{"num_hidden_layers": 12, "hidden_act": "swiglu", "init_std_router": 0.00983, "num_attention_heads": 4, "vocab_size": 5088, "norm_eps": 1e-06, "qk_norm": false, "tie_word_embeddings": false, "init_std_down": 0.0, "beta1": 0.95, "final_lr_fraction": 0.05, "batch_tokens": 65536, "max_seq_len": 384, "dataset": "wikipedia_en"}
Below are experts of layer 3 (counted from 0) of a mixture-of-experts language model. Rows are named router (the router's row for the expert), gate (a neuron's input weights, with its number), up (a neuron's input weights, with its number) and show model dimensions 0-95. Each number is 128 + 24 x the weight over its row's rms, rounded and kept within 0 to 255.
After each expert's rows: "comes after" lists some tokens at least twice as common just before its tokens as in all text; "mostly gets" lists some tokens that are sent to it at least half of the time. This comes from a sample of Wikipedia text that the model never trained on. Tokens count by the router's weight.

# expert 21
router [120 130  76 115 135 143 126 115 158 140 120 143 107  78 131 164 116 176 137 142 139 118 164 141 130 105 159 138 146 129 103 104  76 114 102 145 132 166 123 121 133  96 103 115 130 126 100 116 164 106 161 154 156 129 123 102 181 175  69 130 141 122  98 147 144 112 108 142 120 137 151 129 155 107 136 122 125 103 111 116 117 161  68 127 125 134  85 149 136 177 147  95 120 126 146 118]
gate0 [133 141 133 119  86 133 151 150 137 132 101 190 131 114  94 119 147 145 147 132 112 100  93 100 131 142 126 133 135 115 109 165 131 131 118 136 123 128  84 158 131 117 109 135 115 156  80 100 198 165 121 136 159 146 129 147 144 107 123 152 153 141 108 173 161 140 111 107  85 103 148 146 108 106 113 115 125 146  65 117 160 135 125 134 136 104 143 118 151 144 110 149 182 144  85 114]
up0 [121  83 114 138 127 135 141 139 127 154 121 109  98  82 147 138 144 156 136 111 161 126 158 115  81 161 137  83 156 131 157 116 126  57 100 150 142 138 118 158 136  80 128 133 134 125  91 156 153 161 147 105 160 130 117 146 125 125  80 149 142  94 141  88 131 115 136 129 118 143 122 124 135 140 135 129 150 138 142 133 114 132 131 169 135  92  55 137 173 121  94 112 153 126 136 106]
gate1 [ 69 139 168 169 140 122 106 131 121  97 186 135 125 155 131  97 150 120 134 107 122 130 143 119 139 131 146 133 116 128 124 114 174 114 100 122 152 162 129 114 149 121 110 113  87 122 160 104 183 124  96 105 111 139 147 144 137 140 124 148 141 109 109 135 131 168 101 112 120  71 123 157 130 120 162 137 163 108  81  94  93 123 163 175 156 113 134 123 107 119 146  99  96 118 104 102]
up1 [186 126 121  92 131 100 144 132 149 105 163  95 145 154 130 135 143 156 111 128  82 134 137 132 120  77 113 116 139 162 120 137 149  74 109  84 145 160 133  99 106 154  99 134 115 116 153 120 151 134 116  97 135 125 110 161 105 159 145  79 146  93 123 115 136 126 139 162 122 152 102 136 150 131 125 143 138  97 131 134 158  71  59 140 110 140 150 119 110 139 114 151  90 123 133 137]
gate2 [119 156  99 145 119 103 145  74 128 134 135 144 130 118 180 127  78 141 116 101 134 104 111 168 142 124 145 152 163 138 122  57 114 110 122  96 116 115 147 119 141 127 158 124 117 146 129 115 119 127 143 179 108 108 138 135 128  95 154 166 164 160 143 160 140 107 156 110 105 119 142 165 137 140 138 176 118 109 143 129 113 101 105 108 115 105 120 144  76  67 128 138 138 126 149 156]
up2 [100 118 123 119 130 135 122 159 114 153 137 223 130 115 148 166 135 125 122 117 112 125 151 116 124 149 121 158 153 156 117 133 136 160  93  92 131 139 127 111 124 117 117 104 144 114 102 132 153 123 110 132 154 122 123 132 104 152 135 115 148 114 132 118 103 129  95 142 133 127 137 185 115  98 117 164 149 110 107 190 142 119 130 132 120 161  81 118  88 160 153  76  88 126  96  84]
comes after: " in", " of", " at", " to", " the", " for"
mostly gets: " Mo", " life", " North", " family", " men", " San"

# expert 2
router [121 108 160 128  96 145 154 106 113 107  90 117 123 130 178 120 107  66 122 123 147 116 105 138 139 119 123  77 128 119 113 160 171 141 149 125 127 118 129 120  88 128 142 128 105  90 149 163 113 143  59 131  96 145 128 106 139 163 143 138 106 157 104 144 137 153 146 129 141 142 127 151 161 136 136 117 111 139 111 113 143  82 107 112 136 142 205 148 150 161 109 162 110 144 104 116]
gate0 [182 110 130 111 133 122 151 133 167 142 152 123 134 123 125 116 104  80 114 109 135 158 104 176 181 120  88 160 132 163 123 135 128 144 121 136 129 121 140 140 125 127 149 126 107 120 163  99  89 168 100 135 169  86 133 149 122  97 121 119 173  72 147 143 129 134 118 146 150 106 129  82 102 158 115 124 130 141  87 125 143 141 159  83 124 148 154  95 136 101 149 142  99 134 148 104]
up0 [145 120 138 115  93 128  81 112 106 128 111 101 124 163 137 160 145 110 122 132 129 113 158 134 182 113 145 107 144  94 132 143 132  90 127 102 120 151 118 150 117 135 107 105 106  89 133 114 132 123 136 192 160 161 129 165 145 135  90  76 136 160 184 182 150  91 125 141 140 125 157 108 148 104 133  99 112 108 119 129 140 113 101  98 122 133 158 143 111 127 115 145 108 162 160  93]
gate1 [197 133 113 119 126  90  92 104 131  91 126 160 135 119 112 124 133 113 130 143 114 120  93 154 152 142 195 128 140 107 122 111  91  98 136 119  79 143 114 104 118 177 143 141 157 128 115  99 114 135  86 107 110 138 112 144 137 134 121 130 123 112  74 182 129 140 116 160 130 125 146 106 144  90 144 143 143 143 103 169 139  92 150 161 129 127 153 133 134 154 163 107 103 160 123 132]
up1 [131 120 143  55 108 109 151 129 147  80 150 139 111 157 182 126 131 127  95 157 135  92 149 107 113 133 140 143  63 109 120 134  99  91 148 149  76 160 138 135 117  77 167 128 125  99 161 121 122 124  91 157 140 128 124 117 162 122  82 132 100 155 114 147 119 123 143 127 125 138 137  98 149 125 130 155 122 148 120 115 153 170 118 115 113 153 174 135 153 126 148 148 112 127 118 128]
gate2 [128 128 127 157  60 135 138 142 128 112 119 148 137  97 113 112 108 121 144 120 117 125  87 150 147 114 168 131 146 122 106 115 119 105  96 103  94 142 116 120 117 162 137 123  99 142 113 104 144 173 158 174 131 135 161 103  95 162 138 186 190 167 135 165  96 135 110 129 129 119 131 144 110 113 109 167 152 118 131 109  91 109  83 169 138 110 163 163 115 116 125 110 127 138 124 137]
up2 [125 147 151  94  87 127 122 124 120 107 151 177 110 121 115  94 135 121 137 123 127  90  93 137 126  77 146 112 132 156  99  97 127 139  99 108 119 156 143 140 111 151 156 111  88 133  99 118 126 161 122 123 138 127 156 105 119 152 117 138 147 159 124 162 125 151 145 129 132 126 160 141 116 121 151 112 121 139 126  98 141 121  85 175 173 118 199 138 107 122  93 127 115 212 118 120]
comes after: "\n", " |", ")", " (", " \"", ")\n"
mostly gets: " was", " met", " can", " been", ":\n", " Met"

# expert 8
router [120 133  80 118 128 120 122 132 101 113  95  97 120 159 154 116 129 117 128 161 135 125 153 138 116 115  74 101 144 133 151 121 160 158 148 129  93  98 142 122 118 110 113 132 167  85 147 154 160 128 117 127 120 131 114 126 114  73 125 119 156 139 118 145 150 119 165 111 122  63 133 123 144 168 145 137 146  82 159 130 130 137 116 166 120 147 129  68 103  91 140 152 169  93 165 101]
gate1 [150 103 108 162 143 168  88  95 130 112 110  87 128 121 126 163 123 143 147 136 125 144 130 134 164 134 136 109 152 146 153 136  93 108 134 146 120  93  74 155 120 142 111 126 120 125 137 143 156 138 152 108 125 130 111  92  95 136 118 132 104 128 120 133  90 143 113 135 136  98 123 117 126 134  42 177 151 188 147 156 100 158 135 121 105 143 102 154 127 145 124  68 138 120 137 158]
up1 [103 157  88 105 146 163  99 130 129 109 110 104 138 149 144 163 139 148 118 149 146 145 162  89 111 141 101 149 130 173 157 143 168 146 137 138 129 111  97 123 134 118 138 142 141 155 117 119 197 146 136 132 100 122  89 139 118 128 141 113 138 166  74 118 119 139 131 126 101  87 141 106 120  86  66 147 116 118 110 138 121 165 134 140 131  83  98 134  81 130 153 152 145 134 123  96]
gate2 [106 138 109 136 130  87 111 139 113 138 119 126 155 154 186  79 167 100 116  94 144 111 141 115 134 139 134 129 126 160 164 100 141  49 120 137 134 118 115 116 114 137 122 133 140 123 117 117 148 152 117 148 140 147 162 122 149 107 114 138 112 111 123 132  92 118 119 110 162 145  56 128 149 136 127 114 125 149 144 163 121 128 160 190 117 111 104  74 128 133  95 168 112  98 120 142]
up2 [158 163 135 115  91 104 109 154 111 104  79 124 108 146 157 150 184 146 130 119  93 112 145 116 132 114 127 144 136 156 184 129 163 105 127 119 132  78 171 123 143 101 133 127 140 123 132 118 152 141  94 147 137 120 163 147 147 114 121 145 131 114  87 156 118 109 117 147 158 144 101 161 117 122 127 125 117 179 133 119 130 137 131 191 117  78  77 107 106 139 149 128 107  93 122 111]
gate3 [ 76 103 131 119 123  63 142 121  91 120 112 120 115 126 151  99  71 159 150  77 144 154 102 159 114 104 121 133 167 136 115 130 133 156 140 120 135 110 134 113 129 158 111 153 108 119 156 164 125 139  97 120 104  90 136 118 144 134  80  97 182 105 140 133 131 152 169 136 172 132 102 126 125 174 104 132 128 108 139 111 123 118  89 130 153 132 137 164 138 121 153  92 114 124 112 150]
up3 [ 81 127 137 137 162 150 135 145 119 166  91 131 108 148 129 121 120 159 123 160 112 131 127  83 104 124 134 154 152 186 152 127 140  91 126 106  72 103 121 164 147 146 116 133 129 161 137 122 100  69 124 156  84 159 130 131 117 126 165 132 108 137 133  82 129 146 140 129 135 158 132  98 162 151 133 157  91 104 109 116 106 137 147 150 136 142  82 127 117 147 146  96 175 114 124 109]
comes after: ".", ",", " B", " K", " \"", " G"
mostly gets: " b", " it", " they", " there", " It", " $"

# expert 23
router [127 137 105 125 134 127 156 107 114 201 143  93 122 142 132 142 124 148 122 108 136 115 126 108 173 159 112  82 120 123 151  85 125 105 121 154 157 110 128 120 139 110 132 114 160 138 140 138 129 115 135  76 101 178  96 127 132 146 181 105 129 111  98 128 127 168 165 130 121 123 136 158 108 103 141 141  90 167 134 175 113  75  89 128 103  87 123 107 118 142 135 139 125 155 100 119]
gate0 [190 172  94 105 124 139 119 148 149 149  88  99 107 114  93 128 107  94 120 143 112 139 102 118 160 122 132 107 171 138 121 115 156  77 109 122 137  84 132 118 136 154 134 124 118 100 150 117 161 120  93 127 148 104 112  70 151 133 141  96 174 156 104 109 139 100 131 118 135 141 119 136 119 131 138 132 124 118 142 129  92 175 118 144 133 123 151 102 130 133 172 128 131 164 158 185]
up0 [153 135 104  97  94 156 122 139 151 152  96  85 107 129 176 130 126 154 125 122 100  96 129 112 157 119 119 105 121 146 125 176 128 131 142 133 154 107 135 111  78 143 153 133 100 131 123  94 143 170  94 129 135 102 133 125 152 154 134  95 138 166 107  96  95 138 113 107 136 100 138 167 120 130 115 135 114 149 106 184  92 130 159  85 135  91 153 143 108 160 157  80 145 157 132 126]
gate1 [132 134 129 128 157 137 107 168 138 126  82 102 136 114 103 103 137 134 128  96 103 161 138  77 124 147 110 128 119 123 108 183  84 116  97 156 146 112 128 129 137 113 138 160 150 122  96 111 147 122 124 164 154 181  91 129 124 130 139 117 166 121 127 155  63 132 116 122 170 167  93 144 142 126  90 141 159 135  89 136 135 139 119 114 137 154  91 162 122 109 131 152 132  84  94 125]
up1 [179  96 109  81 134 130 122 141 104  98 136  97 134 155  91 168  99 154 132 117 130 121 120 122 146 152 129 120 119 122 104 125  94 170 139 181 152 115  98  99 108 162 124 114 123 148 152 126 112 110 149 132 131 146 133 128  93 136 119  89 126  85 145 176 108  88 142 156  83 130 126 144 160 140 146 122 180 143 168  85  99 140 103 102 110 150 117 147 104 133 144 146 151 109 107 124]
gate2 [137 156 101 137 102 116 139 126 112 133 113 143 186  85 165 108  93 122 135 106 109 107 119 147 168 135 145  95 130  87 144 111 123 115 124 176  96 133 150  40  92 121 160 132 123 140 111 144 149 170 119 174  82 127 119 123 154 120  88  98 139 153 123 122 126 134 130 111 117 118 141 146 131 141 144 147 175 137 145  98 134 130 112 140 165 124 145 124 112 139 120 113 170 139  96 135]
up2 [118 130 112 124 130 145 149 142 122 164 118 128 132 130 129 134 100 113 122  74 143 104 102 135 121 122 135  79 154 108 163 138 154 150 110 136 151 107 120 109 115 155 113 113 177 145 137 172 120 108 125 125  99 129 110 132 152 106 181  91 133  91 111 128 186 112 159 125 136 183 104 150 127 144 144 134 153 115 145 102 113  73 151 148 166  90 112 156 115 128 111 135 138  59 118 141]
comes after: " ", " (", "–", "20", "ul", "im"
mostly gets: " first", " April", " final", " Act", "off", " Comm"

# expert 18
router [123  96 130 118  97 146 106 178 139 133 106 176 108  99  92 134  85  75 133 166 120 123 157 156 144 108 157 114 133 130 152 125  79 123 142 126 125 133 137 122 126 102 149 142 143 100 122 165 132 130  93 154  90 131 117 102 116 134 182 121 149 141 149 137 128 118  89 131 141 131 178 137 164 107 157 118 116 163 146 121 127  90 112 118 114 136 134 134 166 160  90  69 135 108 117 105]
gate1 [129 107 130 125 114 124 162 180 114 128  86 140 111 123 113 111 105 131 121 121 139 152 126 131 127 121 129 150 150 117  87 136 100 159 107 157 155 114 148 115 157 154 114 135 109 143 140 114 136 111  79 168 118 103 139 136 170 205 138 136 139 168 126 136 138  91 106 150 109 102 127 181 152 114  59 131 109 103 165 144 114 144 124 137 122 141  92  79  94 138 152 102 125 125 120 131]
up1 [107 153 149 144 125 116 102 116 143 149 124 171 122 132 130 134 150 158 117 156 134  67 135 148 119 105  72 124 122 170 154 125 106  95 109 113 133 143 129 102 124 132 131 129 143 147  73 147 147 138 138 108 138 122 140 117  67 131 140 158 134 141 122 106 137 138 128 129 131 161 141 102 132 149 181 107 107 112 122  57 123 153 155 133  66 136  97 147 105 135 156 172 145 139  94 122]
gate2 [127 170 112 124 101 117 109 100 165 181 131 159 148 120 111 101 109 134 146 104  94 107  97 176 128 120 116 113 135 119 100 137 106 100 110 114 128 105 139  73 152 127 139 202 114 145 105 133 137 129  70 130  81 135 184 113 112 134 129  99 133 108 132 161 111 171 117 196 141 127 133 121 133 115 109 137 138 156 116 108 102 132 112 118 139 127 126 122 147 136 140  97 120 139 105 125]
up2 [156 133 127  86 150 125 127 112 147 109 115 142 145 161 120 118 146 132 126 112 139 131 179 168 163 106 162 118 131 112  75 134  88 142 117  86 137 159 151 137 150 118  87 133  89 170 148 138 109  76  95 113  97 105 177 113 147 180 142 118  92 151 135 114 154 102 144 136 150 109 141 115 122 141 111 126 133 116 138 143 131 149 100 123 146 104 148 121 137 127 141  55 134 130 104 146]
gate3 [149 115  76 131 130 140 152 149 120 117 139 154 119  58 138 150 148 125 139 123 116 174 162 170 109  95 165 117 137 117 102  97 103 134 134 120 111 101  90 123 133 172  97 143 115 135  93 156 117 125 128 172 116 160 114 139 119 100 149 150 136 158 145 164 104 128 116 148 157 105 138 104 118 124 129 153 123 102 139 164 136 109 102 171 150 143 155 112 126 106 103  63 144 147 111 107]
up3 [131 110 107 156 123 120 183 118 112 111 134 139 119  93 162 144  99 110 120 142 130  84 174 155 117 126 115  96 116  98 131 130 103 156 157 141 125 116  91 120 112 138  50 130 118 109 110 157 135 116 143 161 112 139 102 148 127  89 138  92  98 146 178 169 128 124 124 156 158  95 141 120 161 104 151 122 128 113 152 130 136  87  80 108 138 153 150 158 133 167 124 103 133 121 136 116]
comes after: "|", "-", " |\n", " |", ".\n\n", "=="
mostly gets: "==", " |\n\n", " =\n\n", "\n\n", "==\n\n", ")\n\n"

# expert 9
router [118  93 127 190 121 137 133 124 129 137 178 158 130 151 100 141 157 114 137  74 152 122  88 123 129 131 115 127  95 158 116 145 144 147 171 142 117 103  86 143 107 165 121 132  96 125 133 151  94 183 110 121 153 115 104 110 155  72 143 111 146 128 121  87 136 146 100 125 118 102 172  88 109 115 126 138 140 155 114 113 140 103 150 152 145 100 136 126 116 125 135 135  67 137 141 130]
gate0 [110 134 115 136 128 139 142 104 125 135 149 136 132  67 176 123 120 150 110  81 134 121 116 112 146 161 126 146  88 124 125 109 126 162 118 131 138 122  88 124 150  85 113 112 123 187 142 105 113 122 109 115 154 121 141 140 109 126  71 156  95 166 169 136  92 109 114 115 107 102 129 100 148 126 110 158 125 139 116 163 136 186 114 103 164 110 148  83 120 122 159 137 117 135 170 159]
up0 [123 175  92 122  84 118 144 170  86 138 154 123 138 112 123 107 128 105 116 151 107 122 136 165 113 115  94 105 115 106 142 165 136 134 127 135 130  73  97 130 125 120  93 109  90 135 133 154 130  54 103 132 134 118 139 123 138 116 139 122 197 144 143 123 166 149 138 123 158 158 114 108 138 121 110 156 114 135 151  89 123 154  92 169 127 116 137 139 165 130 113 112  83 119 142 148]
gate1 [129 123  84 136 135  74 115 111 143 142 145 112 131 114 144 156 143 157 115 115 120 136 153 138 196 187 127  78 116 115 103 143 138 125 151 149 125 148  97 121 139 133  94 144 116 142 119 135 126 111 116 122  97 112 132 136 148 156  74 132 139 131 156 152 125  88  86 136 141  98 126 115  96 153 133 108 133 126 142 138  69 159  92 127 164 151 134  85 176 144 116 126  92 137 103 151]
up1 [ 91 177 100 136 141  97  84 119  95 128 149 154 119 138 116 132 146 171 105 104 135 126 178  97 163 141 153 110 118  73 116 136 140  73 136 124 105 105 121 139 156 149  70 151 121 142  77 112 161 165 140 140 140 107 110 129 158 126 106 129 153 140 153 121 134 117 128 139 113 106 144 124 144  96 131 135 114 104 110 108 137 154 145 151 123 118 122 172 178 151 156 152 103 119 106 133]
gate2 [ 76 157 154 125  80 124 180 188 154 114 142 113 167 132 161  98 126 104 133  96 109 152 106 118  93 160 113 150 133 124 114 140 141 125 144  93 144 125 149  86 126 167 131 112  94 140 154 139 159 141 140 121  96 135 132 111 189 133 115 119 110 149 134 123 137 119  95 160 117 107 177 116 114 133 100 140 156 145  91 112 134 141 115 137 133 127  88 148 105 174 128 119 122 135  97 130]
up2 [114 121 116  90 112 109 132  93 170 124 116 117 132 142  93 164 135 110 145 188 109  95 133 124 118 112 115  86 142 134 136 126 134 105 113 116 122 128 131  93 147 139 151 119 142 138 159 103 151 158 130 102  99 177 117 119  91 120 127 158 134 110 179 113 147  98 141 159 113  80 130 137 133 135  70 173 122 106 140 123 132  72 132 127 146 118 111 152 122 155 146 152  94  94 133 180]
comes after: "\n", " the", " and", ")\n", " a", " to"
mostly gets: " f", " L", " t", " l", " con", " cont"

# expert 12
router [120 187  87 149  94 145  91 155 110 114  75 103 119 120 110 144 125 135 122 156 110 100 172 126 112 110 153 156 136 118 134 136 129 151 134  86 137 142 132 111 126 153 107 104 132  93 159 124 151 147 117 192 154 181 124 118  99 137 143 115 119 132 114 143 149 136 118 142 113 142 122  94 144  72 147 125 116  79 130 121 113 123 140 125 173 148  99 136 155 133 155 113 123 116 182 105]
gate1 [145 142  86 100 148 131  73 149 124 157 107 118 140  93 141 111 105  85 104 130 121 140 138 158 182 105 182  96 151 169 147 126 127 108 145 136  92 103 134 136 156 142 134 166 121 119 147  74 152 110 106 129 143 140 133 136 138 106 127 125 107 102 170 163 118 109 156 136  92 136 132 122 145 100  76 127 116 142 163 111 169 101  98 127 142 141 122 144 120 133 130 128  91 149 139 165]
up1 [109 144 156 138 131 120 158 133 140 106 105 111 141 149 113 127  99 104 137 125 139 129 148 122  97 125  76 137 138  85 113 105 138 122 132 132 189 151 150 156 137 104 119 105 139 156 101 158 123 124 146 194 140 122 124  95  74 163 106 109 131 161 157 140 112 126 167 121 112 110 126 130 106 192 161 128 118 104 114 102  83 117 140 127  81 138 104 141 122 120 113 160 170 120 141  95]
gate2 [ 95 146 116 139 127 130 105 120 145 140 129  98 114 104 101 120 127 195 140 170 143 139 103 130 149 135 182  98 184 117 128 108 105 115 132 124 133 137 109 118 153 177 103 135 110  87 119  91 146 155 134 102 154 126 124 169 158 157 108 135 141 121 152 112 128 132 115 131 132 135 113 134 118  86 123 134 142  92 163 133 101 101  88 130 163 151 121 109 167 134 110  66 120 124 131  76]
up2 [112 110 123 134 130 124 132 145  91  84 143 128 151 107 113 169 156 132 125 120  88 123 169 180  79 124 160 123 109 152 113 153  83 133 146 120 117 167 108 143 125 109 156 145 123 149 105 131  95 124 131  65 140  76 141 129 158 176 124 110 177 120 104 145 122 144 118 120 143 124 144 103 117 106 112 124 115 140  91 138 158 185 144 113 112 120 167 155 141 145 132 123 164 116 122 142]
gate3 [118 160 114 149 117 125 119 167 114 103 107  70 126 115 146  97 156 124 121 154 149 140 136 120 131 130 133 123  82 146 125 140 119 165 105 169 150 146 165 108 123 103 161 144 157 101 106  85 172 129 117 133 124 141 187 148 126 159 114 139 140 116  91 114 139 154  84 177 130  78  99 103 134  97  69 119 128 147 111 118 101 152 127 112 175 132 118 127 147 126 113 136 111 131 117 122]
up3 [125 114 138 113  88 117 181 145 112 118 139 123 141 139 143 123 129 108 128 124 176 117 127 116  71 148 138  77 179 160 144 117  73 138 108 116  96  94 117 123 123 124 116 118 148 145 106  97 109 127 154 147 117 128 113 125 145 162  79 159 145 137 158 124 149  67 118 137 112 131 125 121 117 132 174 111 167 135 138 154 150 101 113 145 158 119 146 157 113 158  81 152 156 163 119 127]
comes after: ",", " and", " is", " as", " K", " with"
mostly gets: " and", " he", " He", " an", " but", " or"

# expert 20
router [105 155 158 114 128 134 118 138 130 102 142 118 121  70 111 150 116 146 148 131 118 158 115 115 138 161 123 141 140 134  98 147  81 145 129  98 144 109  88 139  90 142 133 140 125 169 151 127 146 124 155  94 131  83 103 112  92 148  86 124 134  92 106 150 151 135 133 117 139 165 153 152  78 151 118 133 202 110 126  96 109 138 144 148 167 136 148 135 160 158 143 113 142 121  79 130]
gate0 [129 157 122 148 129 142 118 152  79 184 180 142 131  99 152 112 152 128 162  84 127 133 132 105 113 169 131 103 127 136  91 112 102  82 125  97 158 125  95 149 153 157  98 108  97 163 123 114 122 149 109  91 135 163 135 119 140 116 129 137 138 110 137 147 125 172 100 127 128 146 113 128 123 111 133 168 122 129 107  85  99 101 122 186 140 127 155 122 129 134 172 108 137 115  95  92]
up0 [169 188 116  84  89 103 130 124 153 139  91 161 159 163 119 110 107 171 109 173 125 133 105 116 158 111 143 157 128 132 106 128 123 127 159  84  83 128 145  98 126  90 135 164 132 113 125 132 143 166 132 141 156 131 109 140 122 133 132 140 139 149 157 111 118  95 132 116 103  86 145 108 129 141 113 130 111 161  68 163 138 104 119  96 132  86 105 138 131 117 155 117 146 156 128 114]
gate1 [127  96 196 129 130 141 120 120  96  76 144 111 108 119 112 154 109  96 103 110 127 157 119 173 168 120 143 133 137 122 194 153 115 151 128 114 131 154 114 115  98  90 132 125 133 125 112 118 111 100 170 150 127 119 116 108 134 111 131 126 139 121 180 102 127 118 135 110 129 121 133 104 115 158 115 149 142 121 128 140  94 151 117  87 119 181 152 116  95 150  95 135 163 153 167 178]
up1 [105  92 142 149 134 121 121 178 139 146 126  99 107 143 128 166  84  86 160 122 149  68 166 114 138 126 178  93  89 123 115 126  82 189 103 175 154 118 133 153 114  70 139 128 127 113 114 142 146 163  99 146 135 166 133 104 134 112 107 129 149 127 136 118 129 173 134 119 114 120 141 108 155  95 145 136 110 128 107 133 103 146 145 105 109 135 130 145 139 158 102 135 121 126 113 132]
gate2 [162  92 119 138 113 132 105 149 156 171 130 155 135 127 133 149 127 150 167 157 106 153 125 114 123 154 158 112 183 110 153 121 117 108 107 149  81 116 166 124 140 110 126 144 152 122 119 125 122 172 127 173 138 139 130 107 135 106 101 123 153 131 134  43 141 136 129 105  81 115  94 139 119 140 126 138 110 108 148 144 148 115 135 138 135 133  90 124 126  77 100 116  78 146  91 156]
up2 [121 114 104  96 144 115 116  96 143 114 128 147 114 139 159  85 144 121 121  92 126 134 139 141 154 136 146 125 115 153  94 143 164 184  68 154 116 156 113 145 141 140 100 116 106 117 116 123 113 100 107 145 105 146 126 132 125 102 154 102 133 160 101 144 120 104 164 131 146 102 103 153 130  91 115 150 151 126 145 135  91 109 152 135 158 102 152 130  88 173 183 126 133 161 171 181]
comes after: " the", " a", " The", " an", " A", " An"
mostly gets: " Mar", " Col", " El", " Pal", " author", " tem"

# expert 0
router [171 120  59  93 144 144 127 137 157 120 146 190 139  72 148 124 144 139 136 137 132 115 117 114 157 163 114 132 165 126 132 121  95 123 133 151 115 173  92 153 142 150  86 106 146 162 100 137 125 115 162 110 138 140 117  96 143 125  92 146 127 112 103 154 129  92 123  96 147 138 153 136 132 130 151 120 144  94 134 138 122 149  77 160 117 142 107  91 142  90 117 100 140 127 152 156]
gate0 [119 145 127  63 104 115 108  51 126 128 126 127 128  92 119 121 148 135 156 102 148 163 135  97 171 144 136 109 177 136  95 113 120 112 114 153 117 125 149 119 101 123 141 147 115  83 111 124  96 102 115 148 115 131 130 123 190 119 181 133 134 114  87 127 104 114 160 111 124 128 158 136 150 142 140 141 143 142 149 149  90 152 134 155 125 149  82 124 122 118 157 161 148 115 118 162]
up0 [115 163 118 152  95  98 117 121 100 175  94 134 158 127 128 133 151 182 136 134 131  80 116 147 147 136 133 115 120 128 128 130 170 128 123 120 145  97 143 116 122 167 124 158 113 120 136 156 145 122 127 125 118 102 135  76 129 130 121 134 118 178 107  89 116 161 127 161 127  98 158  75 118 134 118 150  53 123 150 155 107 128 135 146 159 105 145  72  85 144 154 136 121 131 127 114]
gate1 [157 154  93 121 120 149  89 127 109 133  95 132 135 127 104 155  92 108 188 142 131 142  97 114 144 116 160 145 196  80 107 127 117 129 139  89  91 122 161 117 130  95 141 113 155 187  80 143 124 150  95 105 137 126 111 147 124  90  96 123 107 139 116 110 135 120 134 153 144  91 133 141  93 145 124 136 164 103 146 100 129 144 122 111 127 122 127 110 144 150  79 127 106 135 154 114]
up1 [143 112 101 152 145 167 111 123 126 148 106 106 131 102 117 168  96 146 147 157 128 142 152 122 134  93 139 149 133  88 109 139 145 102 136  63  87 126 129 149 147 148  85 115 145 123 102 139 100 164 116 120 164 150 126 105 142 117 124 126 111 136 163 142 158 111 134 139 140  77 117 144  75 147  91 124 142 129 128  73 145 118 117 154 126 116 185 141 168 117  94 147 147 148 162 148]
gate2 [ 96 178 148  78 130 111 158  89  89 133 171 100 152  84 130 116 191 136  95 102 124 121 116 172 147 119 112 130 174 119 154 129 133 122 107 167 120 165  96 119 120 108 129 137 101  89 118 121 111 107 112 126 124 139 128 107 141 120 146 138 135 111 154 131 132 129 154 119 129  91 139 125 125 153 123 128 117 116 146 133 135 132 146 173 126  99 152 115 128 134 171 188 133 182 100 137]
up2 [184  90 156 121 162 117 122  76 139 109 121 121 104  95 117 137 115 126 140 146 167 163 107 147 178 116 116 109 109 122 161 136 127 159 132 143 120 179  97 137 152 119 115 131 150 114 142 147 100 133 123 127 128 144 174  99  67 118  99 130 137  75 148 129 110 108 118 123 153 146  92 161 134 120 125 128 137 130 173 138 107  98 130  75 122 111 127 160 145 138 115 151  82 140 125 135]
comes after: " in", " of", " to", " In", ",", " for"
mostly gets: " Angeles", " Mexico", " California", " African", " Southern", " Los"